Experts of a small language model: 17 layers, width 128.
Below are experts of layer 7 (counted from 0) of a mixture-of-experts language model. Rows are named router (the router's row for the expert), gate (a neuron's input weights, with its number), up (a neuron's input weights, with its number), down (a neuron's output weights, with its number) and show model dimensions 0-127. Each number is 500 + 25 x the weight over its row's rms, rounded and kept within 0 to 999. Numbers have three digits each.
After each expert's rows: a language model's description of what the expert responds to; "gets" lists some tokens that make up at least twice as much of what it gets as of all text. This comes from a sample of Wikipedia text that the model never trained on. Tokens count by the router's weight.

# expert 11
router:508493534511501485486470505493521432499486482541480480506515493483507525530491483511493545470493492442512527509484443431499491468502498483553525508477469487511500489519524530440478500498494522471439491486480530520505480508529445482498506521469509537531461463504524500503502550499505512497471527534540492520502523497493483536496482473544491508497491507451504504517494489467463520488512
gate6:521508457484474489483521499472544497556482485518456503506490524514475470506520503510485501478515477476497516512476550468548521549513499499477478528492518524504533495519474480510500517469487484492514454515458523554558491492479534492501491483512523468459527457491480464474493489549464517457495496457508494501514534498538506508482460474496531499510549517477515525502483500532478479448509
up6:518494534476491480527526469509491506492455499498524465475498519525516511501484508471459474524494498498464500470521516515500499471505495492499481476474486473534465512536514487474491461511531503505492516516564488469479542449507500496532485501515455539492520497464490539511494500487495497552509493521488500468480515526512464500540475536451471544550447473490454472500500458446495483532491
down6:492501507494490525495537494497505541510493550480459487511464487479503502544527519512476480506506478488496535498534456474485498534487511501484479513514514549498534479492528468523510529493486511514552542505541518481483502474510460495553487507465513529558503532529446503474515538473512467533508531495494514517526543537462512518517529541522464526500525533509558504496480495475525494498481
gate7:495558473492489508481467460505456550478506498508548493499491534475472535531495468521517530455468539498506487511490440493480504502526491529519498486480501509499522538496512502507490491480531498474474483506483481539492496553477527498514551487420520516524494537530522499492511540525542507464517517512531511469504551522505481531528461514513486510497510506495482481505508484489464529532527
up7:492509512533499510525535535473514520489482523456510503469538473506489504488528520504467514557482498511461483531530565525510476538516510527506509484550498524486488497540442492503522554500516508483477472520479462499510514477464517530485502508557518495481509517490482444475500475512511532492505492480493473528469485475505539446488502507492497448494525502491537483523501528499555496470489
down7:534485487493508537519483484484486557512467531526488456504507454468466494538490526519515498480512475526480498483486503493507529501501484483484505511535543478521545459488457507523462480491524491483476496499508511534499478510471495494551551494450482502525525508489517508510502517522487485520480486517505506479523503527511428521569490485493509526472464449462466479478542519461470486519508
It responds to: Capital-letter acronym pieces. Uppercase letters and letter pairs inside acronyms and codes, such as the I in FBI, NHL, FC, CA.
gets: "C", "S", "N", "I", "E", "M"

# expert 15
router:498475496514495505517498527479496518467492507533490534559447537497507516476524531530574463474504490545479480509455502460461442481516504526532464514521504542508532516499513519485463443527470491450483481517512491472473477502473478466484518489495469496511503489430500500512524520472517500468467500503501487505503482515519516524504492501516473493476469498505491509504487465513533467467523
gate1:490498477519483508462499521503550454458508496499497515472533504487516519487488517474491518511528474469492482536506497443463495497508540526450518521489477496490498519502467494505486461451541488530449562508525517484505516541485503497564534464530491499528518508485477477481480509510549502470499473498463477521526538515462493522528482513486508501495490527490489481502467513575477505498509
up1:517502525440502474508484467516481512502505474481497483509442524515467482508523478524455497502480550582521493474467520521533515471476505498542470453509535498490514507526510517471483510549504515480499457510474486517509466493496483510474512533471474510470508482527526506509501503510474506525522540485566512461459486508511493485499505501510492505532522462539503486513526510439534485486504
down1:489500520537513508486502473513483479434534487472516482481506507471518503496472494478507481534452498475505498488513507528487532495518516563418478501518484487488477495464504472530550510519449506500503526484519469487498490472499504479531460502536514490503513501519474523519477507539408489496479533496478480504491505507488461472514480535544484502496491473474524529523479478454498479474487
gate2:519486471511521505514499511546512528463483490474515498531475483473476519519530449498477464517515532543519460478486483538505506498460520486494518507510479562457463530534538523481512511503512561497493484477478498500500554498534494547508505484498483513498473499510539537516518542517509530539495478502514517474529487488475496520478524484458520468540451476546486490481483535503508480506537
up2:472483516507509480486527496505490494489463484507489487476494480511559517565497483507541475484490495526486502509503504510541496512508544474501500482515463509530454517458486524524525477535480518509479558455498461493481552459516500523527480480540499491502498480521489505532508473457446502502505544457526510468537497517467498495500513537441474455497524511510475531485507538521520473499487
down2:531471462498470487522476534477532494524494510461526535490505527546497539506499520495472508499523475497484524504525480498476527545473496489521492489519500468503492491545500490480485540464541539496482492517513512518537574481507498483489456507527524512487494516461538451446458515490501506489489527502481490479485552489466498555492526500506487487502510517495485505517457519477453554526521
It responds to: Clause-separating commas. Commas, and sometimes semicolons or dashes, that end a clause or introductory phrase in running prose, often before and, which, but or he.
gets: ",", "),", ";", "\",", ".,", ",\""

# expert 48
router:510519474463513505475471524475456538445492485430508520493491481457509478484485515534503506507468513462465494536455498482525481520453493500554497501503515523534486528526492463487488483538515535518528492489500525510449468500473479494540498469485478488502477486516504513462510525491498488510472503549537481501535482548495475499537492535494478539495495501569511507495470472506500511485506
gate0:465540490517498470520506559486503527486489470479496516501464528525507475467499569474478499495537517492468522515459487504476530591467494500526518546475525455504523469510488481521504514479512507510517515480507488455488468544506478482535489483527535476510473506494488504502497481511513488519496563480478488542482511488506507443482464488524491522538472498477474504489523531489509516492496
up0:520534493481492494532493500482466472486488536469479515460490495462499469498484504492517542513465480494495550493497466518479505559493490536499468514496515491506488472480548493457496473523491512459521502495530521470504476548514487479522528491474535488460484485494443467553471504483532498497500520538486565523532484538471487512502499503462517449515495534512481513491541497483481536490533
down0:525487497481505500532464505520467464513491538514515518537512482483536499489507518527530510488505529538518475500480484488515501518556486503514519491503524484479505469496517499555469498460573461512498518519500487503463490476483461490463495441508549508499510487481513487544486528516542518481505493476489476562505492503473511524508500503471469449462470497482489490525509461496454528445470
gate1:527490460504479516469478496520498516500479497520497482572521528499482523501488483515517488499520513503511495502528447486491506502495459515474513512493473477514506499515460435494488546470523468517488508518492505494496462490498455448524486487577453485478499465476540519482446523518513546517498508496503482509494520497464514521466531472496476531501467553495477521531488482483481551529497
up1:544534459493500481494478528521493478518419497484498484503483510499516547506470502534512468506479528499521519499473501482480472484525479483526560501472526518512521483526468466480543516472506440506481520526498515495479449491528476476493498493525487528520513469492535494470472474469468518521499499459556513483523511516489487493516508489496499509544530532523527514506490554495479560511510
down1:472499509516481544478452484492486531531551520459492498490551511503529493523507487519482509551492483566450474521447486518520504498474462487475524449519461532497504513495519483503488507480539505481523467475496508491453531505456509497469475531554542516510531490488462516468517490484485514496498490507463492492480443507503507497482505490482532503475496529494510479478494449516474503476488
It responds to: Single capital initials. A lone capital letter beginning a word, acronym or name, like D, M, B, S, e.g. "DHS", "BA", "Dreyfuss".
gets: " M", " D", " C", " S", " B", " P"

# expert 35
router:521507521489461493502524543480499515483489489509508481479458500444559564494550481467471461485482522493525519477486515461455475498482480491473518494515490518524537532483516488476520511518529517483494468486461495492531467504495515474529515494489544470477490527523496458515451476517502471477504506508522518498509491489521475485495489468494518533492479500515496543522436486521426512471512
gate1:529526486533510487448528518544528480513503529488493508482553522494523482538476479481533520491467511484501527494476503519501485528522471523485511524498525513470541531470515531522505463491537493535491469484496532516526492523512514510499467527505502495496578551545491459493547488509465453496493509516500486476501491491505483486510485505555542521517474474523470556524500522507510534508468
up1:451462535473475507523445490460473483528511484492535502552493496491480491447502460484486485517528481526518475515504461496505520465475504497525462471510478497530467488503500487510514530492461535450495534525537464469468504493486460484506532497516490487506468435470515546476475492501523530504499446490498512521505508535497520506478515478447477499487522521476527460481496495516483477505522
down1:510543504501520493528522484525523500535526494475470498468477510538495499513500524508519514474483545497515505470474515503546447533494486493482517489514505510444491503517487493480494492477557491500491502432491523485464477543529474533540470473451484511510499549517517479504516483475459460471500500500531487533518497489470467539489514483497538529512499515580493483514527503460475489501480
gate2:496545479521502486468473486558447475491470525478462485520504498488496509549479513527534486522504499511530516519466498432509512545497463521484516495565526509531533515481460492498500506485515498482513495496514518471481517468504520518515540502517473468495503497486511538498438473529482476500500505489492516564446504515458502513516459502459491472535503541510518471480503518517517490489498
up2:519465513488470531510516500436549524475515468503544511481492489493500528453522470445503532516497498486478485463542453540514501446502492463538465513450485477480466493491524495485466476520484490548517497497500520518504472517478482468487473495505506542507500509529504483516548507482504491523495498511515494451517490499509513483487531516520552506465504484511475526501538459507472496552480
down2:479504556542485505522461519487482488477489533465496526403520509525485519487488496503525507535522447479503482505470499506494528473448480523517513496472510504484493486488477508495477480504474498534479503481546514525499511513491451507517514513505483524509487537533489447507498475509534442508493518497512449471552506532542522511508508503466543506516462502476536522499493509495498483517461
It responds to: Sentence-ending periods. Periods ending sentences, including ")." and quote-final periods, plus abbreviation dots like Pos., Hook., initials.
gets: ".", ").", "\".", ".\"", " .", "'."

# expert 2
router:483465483513484507464495511562479523449483488549551491512524535487485504470491513484508482532539465502591541544518480479481488499496486491493509524524483497498501476484506455495514523500481462486506505500489523504516509484504512527521512470516462466536502515484442511477530524495512472528551522496499503507462495512536465474515482483534494514496511530513500552473493525547528500495514
gate1:489527498496529488453491478524506480486505490470482504537494510485514491492486513502482465474461513528483526537517465507497536485486515509490477489460415458504489506507540479508490480512505509490512546504500504539461471502515485524534481468541498500504526560494482515494531556510513470536482525511555511517466473528475496463515505476493522494550446469477524501517540521497503462487519
up1:469490496490535483477487505525484520487522473500454509521483514516516499520474473504466508463450508499490509530503478506504535506503502524471499502478487453530514516493502516528477491471564483496538496506500543538443481510493503529545500506512495522481518536486507486481490575494484498508507499503533493474483510538473478478546510441523504490571502524514505504488483506568485494482559
down1:519526511488548503468508489552480515521475479491512474498491486507473507467523482532509529539477510518475501521493497515506503500490465476497509472518454482525480505517545500502506505473492471512479555460475476532493462503526531526513501510507512518501479516517495559486504509465533470485513531482507499514438462490453579492501529501544513474478484511494532533486475495511480491555558
gate2:471449513515526503534485496524521488504555510473496497492504492523476493485531464478484540489511530496522483507538502539543448534477439516458528468522512529521493490520488523521462522502546505499503473489466500488481521477521519525477479511499522509492460516525467490484481499477537502535504495447504536533509520496460504520522499530504441457508509501503475477518467498438529514510503
up2:504511513505470487566481507496462487484495494515484473464530469517544470462475481496495471470454520503490480490494538487444485512523513506528504523495500479472489502550434501503494533512522500485511532502486461459509454556518489483474496555524482512511511471488493504510521535541454525481472472513467502524469479530464503496456488519498473537494519501485488468490532467504515506509528
down2:464508517504523491556530495490511498508503522529518481492509486469545496503504493467475524492524504455547498491449490503525483499509514489524474495565465490519467507536468524523504506492521495479516468528458505508535520478517538518487508552533480489512471454513481512479495478513571523504485529516534545568479470496490494514528487483474514485528513452513493495495508501484500464504546
It responds to: Determiners and possessive 's. Articles and possessive words before a noun phrase (a, an, his, their, its), plus the apostrophe and s of possessive 's, as in club's, Apple's.
gets: " a", "'", "s", " an", " his", " its"

# expert 36
router:521450467501522488505501498470477501505481501470507465569513496544458494509492486541462523505468464476537468478498516510512515468469484487512514493518538471502459516540495470488563503514541508539508533531544500519455494487523502486484470480527493495509528479509526465560482508529521520493511476506463501511491517529461505492482512516469499526516461510506459535478510523461515502493476
gate0:526491509507514503523489501566481491535487466473508461504507473537479496498480491470500496527520506487514507502486484522510460489501559532493464526565495474487480478490449486489488474518514478528470503489508515516456529496502454530522532480531524562499495506505524493500517448470482557508489510479500494503508509462471474512501541494457518522500483445510472498548516510499446500504534
up0:476530457470495492489554516523521504527493533489493497469496528505478505508476504521495479483529505532491493516528521502496537514504426482534531512458534517521534506536507498513532519493473528518518489478449480500521509493520543464459453515518511442496496501505483468545505498521533509498525544520489537503470510535488570536533531499523510518510490510496510500472483519495547527483481
down0:536513486500526464490499462514482519480515504530518487494496494472534514472507494519466508492562525509479502504485528537528451501489532487509481463550542505485509514467486498547508532497515445501547494496523512510507486488502496501489525483461491509487526536510499524487507480534542556457499505477497489501499528489474519495539486519474540526525467481479530503470532508488407526478520
gate1:475534521494494493515493518484490505536525454490557454486495539498543437471473518477480516504493498479490491458491470480472493495516515482473489520492482511499502484470500471490479497491520496511536501465503553494468523484499477461517488502539464533507503509524489530486496495446503476507454496515494501429497509504486518523502491522489528525453551471487526530532446455462507520475512
up1:502465522502472518494444497509535468451491462485522510477479496474518539487457516474499521514485522504466504508476476516456488496511509487549498500505467471490459477475480494483518480539501508503491467512524496520498509491525554502536482494474485428503487525509495495518480571508514511496544536471472487485496474506473511529526545484526535458490504501496461553517550495516508523485492
down1:498500538483498488497566537535496489529534512486482489505504507499499516509477498490497534481521503511463519518456488451443476497536470455518500459440477497487498527458513512532535452484508510497502506473547506497490531493557517479496471521461507450503522485501524494546518514479507517504525520515502498469491499492468472457497479525537494519454515440479494504513500507482539475503519
It responds to: Separators after numbers. Table pipes and semicolons coming right after numbers, scores or percentages in sports, election and chart tables, e.g. "5,651 |".
gets: " |", ";", ");", "%;", " households"

# expert 30
router:513520489502494470521499491500522529496514469541512559556499537515469490507522523504510511478508492466511476584535550472493518505484528485505487472498556494512513442461547516487508501484513480486506509536486499462552511502554513511515491496502487513503509516513480491516500490532511518472500533516508460538480495483547518540516496482523484532492488474461472538545520498518460509497495
gate5:518532526484483483535476492500509531515505515525539485518477441485509537463490510474478497501516472481459516487501479519486519519537522495518529534480463492514500459495541504495480513541488532455529512487554489493448486487475502541527514526493520464519481546541486460510527531464496534488495499489517514489535479503514547475526514525458506503484543491507517463492478524531446486470497
up5:482467534490514512564514475539503504501511470492544531498473517527483521491465511496498517509533488490536492513454470495506548532523511477511512448538498475508523486505490511461478513510512523513464520516529487465455524463525564523513493452498521536536493460514531475528453492467475515493522517477507492501521504494499461483503513479460489479458526509510500484535468517508501450487520
down5:524495532473509505550488501474500490509503501476477513523547479518507497455502498521501505483479526529507462494545514485525506492489466495498491464512561532513486470502506478541486468557528456456504487510526487538532520527572522454457481536468508454479502467509496494505482469503529520523477482514506527531498488525488489505523496497502519488510454545523469474538515501502535508481530
gate6:510483495475485488534538501517495465503485525500529466499509470514473477492518496521509513499476493509463536551496524495490504498486494460482491516457501508458504508487486558510548477516475483531501541496490496523480492529500508482490478456473493516508497497539507476521455484489517478480541481523506467479495526473540581499534501475483555482490456476477441482493529545488453496504528
up6:511540523489527484496478480528521484475437498534492517534512492521488497501496490481543481488494484489471515501551494472487468470528498501543536451464513575483519478523476509515472499532531509453461454463490510480487458489530495468527473522488495487514474525458509515496491478495524506506474495471515520518499521487526522506497548530522486514512550526525483512476465492503497517440497
down6:502490484449524537491513485494502545510475521502446525508465497495511476485514532537482490506452464510519513498526518465535479502511485489489493527486477463541467481526463472511520504501490553530460489524533519478452508501488488501476474515494496512465537489478491471532512527497486483489539501521507493470422505515448505500490496487519482481464486504494487522559484452498442506483512
It responds to: Separators after text fields. Pipes, semicolons and colons coming right after names or titles in tables and award lists, e.g. "Castaway on the Moon;".
gets: " |", ";", " –", ":", ");", " -"

# expert 4
router:558445488502509498476519540465510493542495478567464486516537499463526519504508507455509507506512498494537514510486486520512499496484467498489504505476501505522528512479472506457474544504514481488497523472487513496539552510522469529495506483519475491488462529518509504516504471487492525548469504483472494497526499458443499513454524514531489541472510517520519467461498484484474423497503
gate0:462516501536513491453548512507525451480527500525487509503494533522500456520476549545501581478515473524512488480540492537481489463515499523470522475477484537515515517495509489499518521513497475495484526510497503502536511511433535533513489518484505491519493523490524496490478472491484482529472536523502503501506505476484502549541544509521526491499482484524548464455484476477460509487480
up0:515529532502476472477518516432512498504517452520459477508462528459489476524492514499490537499530509516515448489482515505516463483496497500469508467495523483518508509456536525451522487501516511490475570517458525540527515515476506514494462465453501478532504499515478520519511512482495486544498523522481505472529516491522523541483538474442497506493535492507481505503488521464483463496532
down0:491486476474508491486486510468500500514493504495493486489497465526489482523550487465468464504533496540521512503536493527514527500523502511482504523495512509525507466477461501512457498469476514522489509498513502535507487474554495491480506537532528479510484499505454472475554582519512511494481505511496488526494468463501513545513481504518529546502473603537489468506530502503487483478464
gate1:547484499501526484460452524444507474510510528518474507500468498483508514527483524518453526464529522489458458466520482495527513517488484492521557511475536539508482521472462508496474509486559451515521518512470508499518508508490459555523453454479502510503473498507486481507469500488456480506502526470518488513484472526481456480528499484523508511475519457515518517473503494508494488484543
up1:475487536553487482519493567460509498475527503547489486501499480475501506504518479526505487497504484470460485468502517449553492493526532497506522503517498531512473478496444481482485510505486492517522501495506477506519529469471470554481493506477532515517535520506506510535491494477513480509536497546491489558533511524497516468498491543555491538517501475540521497493503527447557485472494
down1:477507488499486477513452498508513478542480465478478481507527472509467500513529503505500495532497515532511452472513528551502470502528540512517527497528499461510532490489482453508472550490529494485514474477477519475523456514488520483489495503535485461489482479477519505490491520527473536491453484490497519528464540555514491541554516517504502503497490485516471530460521527501548532497564
It responds to: Foreign-name inner pieces. Short letter pieces inside foreign or unusual proper names, often after a capital start, such as Sh-b-ak, J-av-anshir, K-um-ar.
gets: "b", "r", "c", "uc", "ab", "ib"

# expert 26
router:460508521543514507503508525467487532540487532488513536470495524453489534495457495493482524523528492476529505528504493549498481544489556521494475504495505471499539500507455523494471514517557484510466518483481516539512461512500490508513485567471480469528528499488463449511502535497507460511464486518474466483505495519513465494515508505503475475476495490479474490507537483494491441485466
gate1:508519514500515473527499516489538511475482479482495462519520522531479529530438483495508502527482538506509492501501483521524444519498487494509555532463535467519468520543455504527538501499482501474517531516531485534532508501496520503489507478520542468492511520519497515455498479514453457460493437515504499507508484459489513521501500545485488458494516511503489540487510488469501514424482
up1:555533504494520501482544526480482481484440461506481508505553468488483478447510510511453506535545537490524500515496478519463487529513465476506487482479539518505508485532508519510532470483475522520496519468525493497488483516463493506470467521485472485498532483495488522495514542490510466510494505499517479490489519546487456521551505540491543462453499492552506518473531491493515537512484
down1:506480493538473523518510514507502490494448510490538500527447469534490482495506481456518498482526475502485515501522495503503518560492472512500461491498508495516534508486451484531551482528499515487454507519503480497517537533552469434499498485474472480489496505505472533500523554502504485513500526501485485525553510503459511480491513527529500513497500440480491486525534490433545499530511
gate2:498511519508479468507524531487485479544454519529568476510464479497566506487519448483491490511518475472505493517531481492506491491510518474503495460470539508507552491496457521501483484495494501565521486520478514543493520468484479546510484507517497487506494500491458499495514493504494484503500496500458461487487542506503512494459510543505425505506506515474496527461485482536506496456448
up2:508517490510517500475503529503500513545474518516526510511430456472520504487470478515515492524510509473524496529474444484486489510498525472493554491485475492493508500487492472494527522508457479506599468518487489500531509469475500499465484553498518493490485509473508529515486480534520517484467533495533501498540477476479472491490472540515469467484515513520463489476502497547474520520444
down2:503478469508476520498475491505472479507528490517527480496486507519508535534523481485517511490472482522490501512466492479473553526524495518470483492528467486528512512456482525506564486532450516522498556511502482534488503488525484495514511505492550556531494507498535547452511488500449512469468522532517505474450513533478526513525517507486552517510488533482470467522468483537470490482524
It responds to: Consonant pieces of names. Single consonants and short word pieces inside foreign or unusual proper names (Dunfermline, Svedlund, Chatterjee, Hadži), such as k, m, l, sch, berg.
gets: "k", "m", "l", "n", "b", "h"

# expert 1
router:530436490517495461489522450522510530457488511495507493482503492513518485498461504511470515508467494511513534497488494503512480440556532510550495460510463505489460456479494497495535494568531475519512467472482526554479530501502482502516437493508480494505522519496520517539540547505518512497468480497492493524498515484511490548479507517502493501479509537523488474445485528509494519496502
gate2:498483490507523485464501459487487496500473503502508449492491482514489464533479501545495503491498484548505530441505503525478514493490505494530522500463509480524531485479525486479496488483470502533538487522500491516471551483482526526510502460467458471535466497460483497530456521496466482452486537516543506535493544517492507455468490508480515465550482467537494519517503546503477543476476
up2:506511481465488497504497485520454464512477496504458503536499501498489518547520482496472499489480478511506469532517484510450483522509489499499483521496517452524502481505513463429497530479508485521566506506499537532451480504516525469564527492528506480492491505474485521496449498530478518522511482507515482541503458505442508505504496498517467492548478488476523522529460562520508475483522
down2:487476490505489535513482466495526503531471514525484481532507493513471508485516565526510538500505497556515511475476468462556508494468502517453458502526475461527478548527499517524503458477537508495517494502475485498527519491515504539427486520505491463494516529469534518500532526509528483496472467505510478507541526526447501493484496458488506490531494484511553505506509472488512535494497
gate3:515512513541502505537493494507466503530482531507511476503452537449496509455510483502541491476482494454499485462513513512492489466489528482511489475499440500476500506443523496530505501547494468478442476541490511475472512543507460531504489513521480525490462523516503532503504527506492472500480510511519500477559570533530508493467516473494521521482496506456525526460484502526501505516504
up3:484466508544479505536480513515479493524486514517471477490474541500537508492511515489508469482499480484510506471509480496481492494537498477546488473520417474476481526510555497487469452497495489466513489534486486457484504525502459531506505494536463482507464512541504532496497523547523473480486520515516504488554504561515529489480509463503498521501479503461513524525480463505509540518553
down3:485503480489509505531497505471559526534477492546490483481506526541495498521512552478524478507514545467499491473496510512494547517465481482537486498507420484462469527536500484515461447476504491504478479536486530484484468495509487497466528516489533456492481489519511486484495507533496476525511512532486537496479481498506482426461488488538514455471475511476487515484490500488497516516533
It responds to: Sentence-start subjects. Pronouns, numerals and articles opening a clause, usually the subject before a verb, such as he, she, it, two, several.
gets: " he", " He", " his", " it", " a", " one"

# expert 60
router:462498445477520554471494546492497549497485474507485486494492505507494476509468514526490483486509467548497478541500515520527521518480522457495526562509478461502513498528479475485489468499547535500487547506506500498527473490456507525532530510511477458484427539506514495515465508506486506523500480511494501486514507531478500470525540547458481505501482473488482520512492520491515490512561
gate0:521492523564505482559518475505467489520536518509483510511498463484483487487486493543498479535524455473511486500498467484502505498494529515471503531545500514474504515457408517540473494503503521519473500488485445535501511515500486516458478506526526497465479542511506505507469467483490512517489499489469491489507450505465460515498478481473486524502527437517500520500473532490507463522522
up0:537494493453504464479455490471524484486479517486494514503531492459505540500487493482544503541496514513476521461523488507465552515476510494491535490498510488516507495466508546447506494478521515490501522510512515517538523472522445483496522513522457508518491516472481476495519520508523515534454531502503503514462537492544524531501505515531521517488541565542511472502552484482490522448476
down0:466487552500514496512510516528511574511541500495474442511504468477453505501539494548500500535506488517513496503526490522500503513508472533493530517500481475508457561532498505481483461484529517522482516559512528484487494454525521474515503514516469471526492503529480471489524508531486524493493535490504526459454514508519468480486524494478477513512474463546503492462507478466501491464533
gate1:497482482524500523476488495523510511521502485509522529506482483464501505517503507532479465527514482514508478524522484500495512452511522504484521462483493477492513515494502494533424474457521510491498544561445492476508537524482490537477523490480457458468472543510509468505491414529458520517517459482476506516534522497465505495543527497465485500484499510504531484501490507465468459494500
up1:525506487518488524523519481464538497477553492538483479512493512481512451455472523498500435504475507500492489458508484538512504517504465497502474485520519483508485488520487540489497452565471489494506466558488507497514479515481492455491507517471512471540546468494520529482487542488471508497485513496531492496538535495519480513465485533504482483471486522483523467505525449482559508478480
down1:491486525504520524471493472451515515496539489519494470505512481476442475458511442493467520520486530488528497476504518497446505510490495483533523513515471495497509494516474542533488489494521494500532509538498546403498493484529477508527523507490504501470470482493520497501501515510493504556551528484472512501519505512501513513505503493499489446499454539507485500448482525497482435493483
It responds to: Consonant pieces inside words. Consonant or consonant-cluster fragments like h, f, st, ch, ph, l in the middle of a word, e.g. rosters, ochreous, reshuffle.
gets: "h", "f", "m", "c", "d", "l"

# expert 52
router:487518501506458524433543512495502515534515508484503501529484475503567472497485499471499514537483461509521497474447487515449490505550534484510525500459495500489486495492503489486525517498495510520523499497486511520495503512461462493500541519518492523537489564485505462496500495540505494497490490471496465492505508495520538470496478526484464502494470425528490520494464431519487543524485
gate2:486503471525507536505518520525505474509501477473515481454484492497474527516504510514511536515514497435479494529487495524514505540513486503455465491478449454507466492467518449503499536494455519476469506523528500449525504476522508515512543466465446517492485503455474490525506479497491456499511474500484497446548481478447502521534521491486539521492533521512484508498485517502540512525478
up2:485485472539513511491490533529485467527496500477507525465479513512466524540483519523491509535508498427474484539497472499489508521526503533467463483491460476506464497458524447502523535498479523500464501541524486455500496481548492514540533466467463525504509470469490479557525499501480487493507491467493496464526452488477495509527507492445511526496511532511488488501484535478512485511473
down2:541468514513498489507505535471538505496463518487489480467475500486548477506470419491513468525463504555521510535512522469457474477494522504472471481503495519520515495459516536499477485491502486517486524504500520527528481532456467440501470541450526513490515529486514483504489509531527491493451486488511499515476519508533507459480484477506495457493457494505458473469484501504512496530519
gate3:522524503494477489455464513501496518522524503460475475535499481457515476446508508497529479459504511492529500511553510450526463525498493525525490511530475566512527484500531507503540477538502502480469485519473576504467521517484503531472510483490495545525528511475517479540509482520528470497482479509502470526521520538479494520517481490515474460483464496461486454507476512479491510514491
up3:484450478552522476497490487474492526511468517531508453475544467538537495502521510527473503467470501477489493485545526487551497505487509511483521438511475538504520504535510491519480499483470471525459475519486539492525504527514558520489498513510544535506495500468521509531477499546568497543484494523460464497479524522512488516499458502525483488501490488502507524505519505484499503511451
down3:527575523455446523460497489522515499488494520484478494512497523480482486477479455481544484529507443532536502474469491517483538483504500481524487470464472507488509521522491495492483441554460532506551546513426498503459533477475512501490505495490491544498509514528519501474505467510487491518496500498498542512472471497482517481473492495473501506501496501475501479470499488495496461501530
It responds to: Markup and line breaks. Line breaks, section heading equals signs and table pipes or separator rows in Wikipedia markup, such as ==, |---|---|.
gets: "\n", "==", " |", "===", "====", "|"

# expert 31
router:505500546512522491469469525526497536498488534500524476490503466519436490545490463547526509481505489497475506493475514505541510488510495482481520448494476447483497468532497508522482504502515547497468463484497476543461486531458505498522476519471539499512486531548516488499511450498483504489478484499549503540489508484516488493498481513444464494468505489490537537524506485457483466535523
gate6:491509458479530474439538512523534465493470503518474528500506526470487499482537496510492505509519515499545517501507546503526468482518502473476508448469464521513531495483512504498486530480487531492471490501484485514530530456511448494454507514521478538483493546486506475473451520505482514510496515536513498470461517477455522521504512488451531561542484498528496533524525518534501514477494
up6:494470502498500496493510515505501464521458513536472510504475509469485481467518523497523489500493551506519510446555511472529505457520538482461482519453470505487483490520453546516493470499466514449496488489493460464554547499522473471471509487451496527497536549490514484473505491508490520474476484506491487491515501470494455472497495479472502521503526462506525500517488505557516490498450
down6:529504506512521500492496457548466492476473518531489524507516447474477503525496491505507461507507442498490510519512514484583486494514513461481493490499463490511501498486481531535521495518528513481456527462506489520510495484459461459509512519488478490512505506492541508465522469479448517480464480531490446465483482454506466494472484505535516538500480491460498454506479470492503541519510
gate7:505475530473475463487536511498536517472500520509520519501520487526480521510493501493536517452526531506479483485539494503465501488491517525493515472496524503461492493552491507510545516484477453475460475450489507506506483533517500475494484526515530503511541506494525522508485509541527473532528498480520502542527504475485481505515493489575452562470514457511494435472524511503545504483515
up7:515521491551497484532456476507516464514506450490490506495510489542549515466513456500499488506494451499508501516485477510478496501466467467460516533501494503531530489501504507505528509476514505485539488544525474516508480536471491482483497450532496489474490492536530532467516459529493564530522473488457491571523522510476461518479530464483543497471525494481516499482509516485518509528490
down7:519494568506454473493498506503516527522519518471484535514466460499519513530505486531543491505497474526515495473500487470498491504469537485489503515505532543517489494479515508495523526556490493500533501503468501489503532479456521479487561468479512505524462509543488480553502545494495518452511541545563532479480538473502487487506531479485522505466513521519478479494517499500458537499500
It responds to: Word-initial capital pieces. Opening capital-letter or short pieces of words after a line break, bracket or quote, as in P(ractice), St, Ch, op(portunity).
gets: "S", "P", "B", "C", "T", "N"

# expert 44
router:505509515496527499519469512481502472498522524513482506524518537473484500492482525506504464472471497468515500510550500530499493472503529498499513488478495539513464534496506521561506500468479516465467481465514535455488450536568526475490457482501464522513530494487531530525525479494497473523456495486559504511560478480501466499505459498480495537493509479532514508527495542446507483496496
gate1:500498491536455471501493495509499490467513485539525461518488511515503491496510504510549495524505528503524533497456503505477495531517529482535530470487511466522542464454478514481486459469474501554515536473473485524512500494496496516495466505502511531530493507494504457473525515472518457512446504489533522517517505441457528481478467482445473547489482464479496519557525517499516478505502
up1:498502498512560484479493548546509498527500529488483531481484505489481512474480449493469493524490487506491461497560513523510529468501495518469506541530495471481471529544524447520494520491511509466506471537489505493519479459511516448491537490497500491482530502512529535518525523534504545501485503505467536503480499537515491502477494477541523479558532491520466478487470476546488454486507
down1:515520506515487538503500473540468487498509526456527472514468529514510491522517492487513491492506493541489518478512469466553527519474497494467470449484535485520464473495493501480529456505479523500488498536463446533481545522497478540431500517512506522533488532514527468494486525448481517531518543485515509510517509514498492511519531522512515543537483487493519505492486512485491521478429
gate2:488529446503514500535521487512486492512472480486483465527473512524531502501503484489536539508521520505543500526515490474493494485490502488521483509456440484491483509473481457539484502487484518505464514488522479522484486501524417502507498514476423526475505504480529498508496464509492457522538512464511465557510500489534511487494466509461502454488529473501497479523483533504452532465495
up2:480527464501513496548515503514486492509485478491483484513461510519531490502507491501534531517513541488535495518537506484482478491498483478515469506469444478490474541470489463532485510499487517513477511485519480515502474496527438523503507484479421534477500535478496510504489450517491444503507536446511474543498493515539507493493463515464491454488526477539515502523497520525453537469492
down2:511515505489529448442495481476502494498510518486521512498467499503506454469502520477473440522509506498468520463514529489472540516471504514471527501503543463526495490541539518477504465487511479535501525509500466501474460507474543476470490461482527512472491484534455515513521526527527497508497511533495503469512510488470515464556470498542469526506489472500512546499489541529494490534541
It responds to: Table cell separators. Pipe characters starting or separating cells in Wikipedia tables of results, elections and records, plus a few clause openers like When, But, If.
gets: "|", " |", "-", ":", " by", "="